From a checkpoint of a small mixture-of-experts model trained on Wikipedia.
Size: 12 layers, vocabulary 35476.
Experts: 128 SwiGLU neurons an expert, 4 picks a token, a softmax router.
Below are experts of layer 2 (counted from 0) of a mixture-of-experts language model. Rows are named router (the router's row for the expert), gate (a neuron's input weights, with its number), up (a neuron's input weights, with its number) and show model dimensions 128-255. Each number is 128 + 24 x the weight over its row's rms, rounded and kept within 0 to 255.
After each expert's rows: a language model's description of what the expert responds to. This comes from a sample of Wikipedia text that the model never trained on.

# expert 31
router [147 125 137 125 148  88 154  83 113 127 121 131 157 124 119 121 177 120 121  93 145 173 110 140 118 162  84 157 129 118 154 124  75 124 154 146 122 154 147  77 118 101 153  93  87 148 111 153 111 145 162 132 114 127 110 163 108 107 108 102 128 115 126 163 117 158 134 166 178 144 155 159 145 143 101 114 111 165  93 138 168 109  98 115 100 126 119  89 132 168 119 177 161  92 129 106 137  87 135 107 143 133 104 132 154 154 138 124 128 129 134 138 143 123  95 107 156  98 147 130 133  91 128 120 125  84 122 117]
gate0 [159  81 111  97 108  76 103 107 115 150 102 121 133 120 125  88  91 133 126 158 138  95 149 131 103 107 103 145 109 148 139 145 120 114 122 116 149 112 147 129  98  85 122 120  85 148  99 144 101 152 132 124 119  85 133 146 136 188 103 152 137  88 111 106 118 107 138 149 147 107 133 129 132 190 105 135 113 120 121 141 152 121 148 128 148 125 118 119 141 121 170 115 122 110 145  94 101 133 115 138 128 109 119 118 106 136 141 168 153 119 122 132 155 103 144 133 111 126 106 115 115 141 105 116 109 131 157 145]
up0 [171 111 108  78 116 120 146 116 129 131 128 180 104 106 107 138 109 138 139 151 137 166 123 150  91 118 115 158 126 174 123 147 115 110 125  94 109 123 121 117  98 102  59 118  99 141 120 118 142  81 144 132 117 174 207 140 141 172  94 102 122 105  86  91 112 118 113 175 108 114 129 154 122 128 109 137  72 145 132 171 123 106 142 147 120 133 132 119  95 138 138 151 113 133 134 114  74 117 129 138 133 125 115 112 143 143 104 165 123 133 115 153 136 142 107 114 107 120 115 146  78 121 129 118  48 112 115 152]
Commas. Commas and comma-attached punctuation after names, places, numbers and dates, such as "Alfassa,", "average,", "2014," and "%;".

# expert 32
router [112 162 106 132 135 133 100  88 133 105 108 117 129 173 110 130 155 122 121  74 161 135 123 164  91  82 125 141 138 166 150  79 128 115 156  93  92 167 152 103 115 134 151 118 105  92  97 115 122 130  92  80 117 171 105 146  98 109 105 117 130 108 121 108  96 115 144 163 119 126 135 144 108 154 115 130  87 109 166 103 156 134 103 116 116 135  80 100 104 171 169 146 168 152 154 182 132 163 118 117 146 125 143 128 108 117 102  89 130 174 148 149 105 146  95 107 149 123 119 140 141 143 148 112 117  79 151 132]
gate0 [126  79  98 144  83 139 115 198 151 146 106 110  93 159 101 173 101 132 114 120 161 147 137 153  80 129 127 129 129 144  92 143 152 146  96 119 146 142 129 142 112 126 142 100 147 145 111  78 128 174 165 100 135 140 111 134  96 124 101 138 118 145  80 124 193 111 127  88 102 120 108 169 133 141 127 120  98 107 117 176  89 143 120 130 147 116 121 156 107 107 141 150 157 150  75 115 125 113 106 154 108  95 114 130 133 109  96 130 144 161 110 115 137 129 164 146 125 103 113 157 114 152 153 142  98 146 106 129]
up0 [118 144 151 117 103 129 168 144 147 139 114 104  89 183 165 131 124 164  96 128 123 115 122 125  84 142  92 126 110 139 116 133 132 158 149 139 149 155 103 137 115 111 143 123 108 109 107  74 112 151 141 103 133 112 129 155 132 117 112 147 142 141 116 100 106 159 119 155 119  99 139  97 109 154  95 145 114 100 135 154 151 153 130 150 126 118  80 141 123 108  91 158 101 157 118 138 115 162 153 155 129  87 119 192 152 116 145 145 141 135 171  89 121 123 127 146 143 135 165 139  53 166  90 109  84 167 123 159]
Sentence openers, contrast words. Sentence-initial words and discourse connectives in expository prose: The, In, This, About before percentages, and however, although, but, was, were.

# expert 62
router [120 112 172 110 180 120  77 138 151 158  96 172 127 140 185  91 125 133 167 103  96 103 133 134 129 119 131 155 136 103 127 110 163 109 158  90 119 131 122 161 158  91  92 109 128 110  65 140 143 164 101 150 130 156 144 120 159 125 120 100 160 115 152 135 110 149 154  81 111 135  97 129 157 125  99 127 117 171 166 130 138 147 154 106 110  88 122 149 157 114 140 174  93 134 110 162 139 169 154 138 149 150 162  94  85 140 149 127 135 120  90 138 120  97 133 101 126 126 162 146 140 100 122 172 136 142 151 158]
gate1 [118 113 171  91 115 100 115 137 113 136 125  82 105 143 171 152 130 127 143  95 129 102 115 162 138 108 117 123 119 136 141  69 122 123 139 153 138 101 170 114 108 124 177 129 130  94 135  88 157 103 122 130  93 143 163 149 114 131 109  97 126  97 124 147  92 127 173 134 124 143 166 140 131 139 125 114  94 120 160 100 103 101 112 113 139  94  95  69 145 118 111 103 111  68 123 110  81 135 125 149 141  92 123 131 127 119 138 151 149 112  79 141  80 103 175 135 106 131 103  94 123 121  89 128 118 140 122 113]
up1 [131  97 173 109 128  88 104 199 121 134 108 104 110 148 129 146 153 122 127 115 137  88  58 147 113 106 144 133 158 137 133  98 122 133 147 140 171 126 147 165 126 141 152 111 123  89 166  98 125 119 130 135 116 175 173 113 123 108 111 129 114  96 133 131  78 115 134 127 104 116 130 138 137  84 132  96 103  85 152 141 113 141 106  83 121 107 101  91 134  90 171 131 106 131 126 127 118 115 134 102 131 111 129  94 123 128  97 136 115 171 114 136  66 121 124 116 109 143 151 113 104 129 113 134 113 118 121 171]
Coordinating "and", "The". The conjunction "and" and capitalized "The", often starting a sentence, list item or title, such as "The film was...", "Bark At The Moon".

# expert 21
router [130 144 119 140 129 132 126  91 168 149 102 103 138 139 118  98 100 127 122 148 104  87  96 101 116 112  95 111  97 108 119 119 101  90 123  87 135 103 143  98  85 141 177 108 110 141 129  81 171 120  79 167 142 108 116 109 133 121  94 143 125 130 117 115 121 132 136 108 163 137  98 129 181 171 109 149 153 150 125 105 175 150 162 149 125 157 157 130 116 129 153  80 157  89 138 129 130 145 142 129 150 135 107 102 174 124 148  72 136 137 124  84 138 146 131 131 109 158  87 112 113 128 104 127 132 119 149 125]
gate0 [128 157 114  72 184 167 133 122 103 150 136  98 115 128 117 128 129 102 117 119 138 116 112 110  93 128 126 117 132 123 155 128 160  77 138  98 120 115 128 104 132 153 113  95 137 146  37 103 166 126 135 138 146 122  98 146 116 138 132 109 124 116 123 143 142 124 158 149 103 150 149 162 105 143 100 144 113 138 101 110 127 159 109 139 130 136 108 186 160 144 151 141 154 155  99 133 144 130 131 117 159 168 120 156 145 177  82 141 122 128 174 181 140 150 181 146 132 136 138 123 173 107 116  98 102 119 133 117]
up0 [154 159 117  83 166 122 158 164  77 167 138 107 128 160 127 146 135 105 142  90 116 130 108 151 108 124 132 119 108 152 125 109 156  99 140  92 114 106  88 122  95 170 114 109 121 129 123 126 173 159 109 151 142  93  83  91 154  82 139 114  97 134 108 120 123 117 162 192 143 136 143 130 160 124  80 115  99 148 118 113 133 116 139 151 115 134 144 173 143 102 142 151 150 159 125 131 152 136 145 106 167 125 100 115 130 149  84 142 119 142 153 180 137 130 141 136 131  94 165 110 155 126 149 126 131 117 103 146]
Periods and abbreviation dots. Full stops, mostly sentence-final, plus abbreviation dots in Dr., St., c., e.g., and decimal points in tables.

# expert 33
router [140 149 156 163 153 171 155 166 138 184 122 112 127 102 107 148  96 152 135 113 114 137 124 156 144 139 122 137 121 144 116 116 147 155 100 128 143 105 128 148 135 136 108 121 133 122 138  93 145 153 118 113 107 135 161 137 141 168 103 125 119 114 114 172  95 116 110 145 108 135 139 102 130 107  86 133 139 123 103 106 149 142  99  85 134 126 133 114 101 125  91 157 150 167 141 137 110 127 107 104 102 127 109 148  86 115 127 152 132 164 159 182 128 123 150 123 153 144 109 169  99 156 113 101 105  87  95 114]
gate1 [143 119 157 139 136 163 114 111 162 160  97  93 111 109 167 103 138 114 106 124 138 182 129 155  69 125 110 144 144  84 165 134 131 162 131 110 134 152 122  83 144 170 152 106 136 135  69  94 128 115  90 100 123 113 101 130 143 156 116 135 129 141 127 165 135 147 124 142 181  98 166 122 147 154 132 143 136 107 147 109 131 114 121 100 104 110 122  91 132 152 134  94 128 152  92 158  92 141 101 125 116 117 178 152 154  77 124 162 152 123 136 115 130 133 128 139  74 108 168  74 129 145 110 122  86 118 106 176]
up1 [113  76 107 139 130 129 150 149 129 119  93 130 122 102 145 121 132 139 104  81 118 137 130 144 115 119 137 114 121 130  89 133  92 169 128 130 144 155  92 120 116 165 134 100 154 130 130 122 136  94  97 106  68 162 153 141 134 127 103 125 131  90 154 129 132 175 103 131 152 130 136 108 169 123 170 174 153 115 140 151 148 169 140 113 109 127 122 154 149 176 111  98 112 124 102 170 151 151 155  90 105 165 136 149 139 114 156 155 122  94 111 139 110  93 147 138 122 118 125 111 124 111 115 151  80 127 126 125]
Social and cultural adjectives. Abstract adjectives and nouns about society, nation and institutions, such as cultural, religious, traditional, international, professional, knowledge, society.

# expert 23
router [123  79  97  96  93 153 151 129 155 134 124 108  83 172  93 138 132 129 143 155 122 102 137  88 116 175 124 116 160 106 100 135 129 155 160 127 142 126 106 144  98 121 107 162 111 130 158  96 143 186 111 143 113  97 118 106 117 143 126 113 113 132 131 184 139 135 117 132 134  93 103 119 119  87 133 147 143 159 104 136 113  84 109 177 100 154 133  95 129 139 137 140 116 157 121 127 126 113 148 119 145 111  93 125 142 126 179 162 123 167  93 141 111  96  99 131 124 105 105 135 129 134 101  80 116 122  94 148]
gate0 [105 146 156 105  94 108 126 139 156 120 155 145 155 159 193 114 159 108  65 137 143 132 143 126 153 108 149 124  90 119 167 144 145 141 130  86 183 176 175  94  90 120 131 115 120 106 162 153 174  75 127 177  84 128 109 112 122 121 134 133 150 120 117 115 109 156 115 114 134 135 137 142 116 134 120 136 115 150 123 154 121 173 119 135 144 178 143 153 123 106 116 181 110 125 115 116 110 160 108 112 158 186 150 136 143 123 149 142 122 103 117 125 122 139 115 133 112 119 172 119 125 121 117 148 121 139 128 138]
up0 [162 133 125 193 158 153 154  92 143 156 140 167 101 103 140 129 173 134 148 160 144 111 152 119 103 125 140 196 138  88 140 158 136 112 125 125 102  88 139 147 115 146 169 145 115 149  84 114 118 127 128 128 146 160 126 129 139 128 128 161 146 162 117 121 167 117  85 144 115 116 153 115 106 113 136 125  95 135 101 141 113 112 121 140 113 113  66 101 126 103 139 113 101 121 109 118 123 141 117 147 121 125 130 143 138 110 126 128 166 137 150 115 105 110 118 150  78 110  98 134 146 104 116 115 114 106 150 134]
Closing brackets and quotes. Closing parentheses, brackets and quotation marks, often right after years or digits, such as "(born 1963)" and "(1984)".

# expert 19
router [106 133 171 114 138 109 164 136 110 137 137 137  83 104 132 128 122 139 107 113  74 121 140 110 112 158 108 120 117 124 117 121  90 117 112  98 146 109 144  85 140  92 122 160 166 122 112 140 136 150 109 174 128 110 150 132 142 145 110 125 101 126 127 102 104 123 139 181 123 127 133 113 155 120 133 123 144 151 116 161  89 156 147 150 138 110 101 114  79 139 113 149 160  87 141 138 160 122 119 155 125 164 105 166 105 134  97 169 103 155 121 107 164 133 132 144 159 156 136 121 158 149 136 170 107  94 131 121]
gate0 [149 119 136 147 139 129 101 165 112 134 134 179 175 165 100 129 133 102  83 101  78  83 148 164 128 125 132 124 144 132  85 115 155 104  87 108 141 105 120 103 145 159 134 143 131 127 115 152 101 137 145 116 130 143  92 135 137 129 132 206 172 123 158 141 102 127 151 123 148 132 105 121 118 139 156 147 176 138 122 154 157 140 138  97 162 149  98 141 166 143 133 141 130 104 120 103 147  89 141 167  90 155  94 119 181 132 156 112 160 145 170 144 104 119  97  96  97  87 137 125 126 149 129  91 121 166  86 115]
up0 [151 102  92 120 129 160 126  91 129  77 108 130 136 133 145  90 144 114 103 127 123 156 128 114 100 118 125 105 138 125 110 159 104 123  98 150 177 142 147 150 113 119  99 154 114 112 133 132 182 128 124  93  87  99 155 137 103 151 139 111 104 118 113 127 116 122 116 157 111 164 184 134 182 138 148 108 125  99 131 119 131 110 100 111 106 111 124  93 112 165 139 158 130 141 127 107 130 140 121 113 180 118 126 135 125 117 111 107 140 151 151 112  81  80 140 126 136 120 165 119 125 131 137 147  85 101 110 179]
Academic field terms. Words about universities, research and scholarship, such as field (of), visiting fellow, University, Journal, plus Greek letters.

# expert 25
router [120 152  95 144 128 106 145 148 102 152 152 127 111  90  92 164 149 124 143  97 166 151 119 166  99  99 113 141 141  94 110  93 133 114 109 138 142 118 145 112 145 127 145 132 156 107 104  95 155 108 123 113 155 166 132 141 109 108 160 148 125 138 135  88 138 132 119 181 154 139 118 145 110 139 127 183 133  80 144  92  79 107  85 115  90 117  97 102 147 155 152 106 166 119 106 139  87 146 123 146 120 123 107 105  89 159 148 100  97 159 159  92 157 162 147 149 164  91 101  87  83  93 111 109 109 151 141 133]
gate0 [106  78 162  93 113 103 111 100 154 164 139 140 143 123 144 100 106 133 115 110  96  82 142 125  88 107  74 128 162 168 143 128 143 146 126  58 164 113 118  93 182  92 106 134 100 104 130 114 109 110 119 142 133 131 108 134 125 102 130 132 178 160 100 128 138 110 125 147 111 106 117 104 120  85 146 126  75 129 157 104 190 108 113 137 117 136 149 141 132 137 158 175 135 131 127  89 132 137 151 143 104 134 116 125 121 109  99 130 154 173  92 175 159 112 100 126 143 130 162 115 134 109  95 121 141 110  98 113]
up0 [110 132 123 137 164 165 155 154  85 112  83 184 102 125 114 134 167 174 159 156 145 133 159 122 147 135 170 117 131 134  88 149 120 135 134 158 115 133 126 147 116 158 173 104 142 113 115 181 108 129 106 122 114 142 159 137 107 175 110 138  91 114 144 141 129 147 139 110 109 143 124 128 133 168 129 134 158 103 109 149  96 129 123 155 132 166  96  93 103 113 100 116  91 124 137 114 144 134 143 102 167 184 147 126 120 136 124 132 112 117 152 129  78 158 137 145 117 118 144 151 114 128 163  91 162 149 150 132]
Auxiliaries and attempt verbs. Auxiliaries and effort words in narrative after pronouns or who, such as had, having, attempt, tried, failed, wanted, so, enough.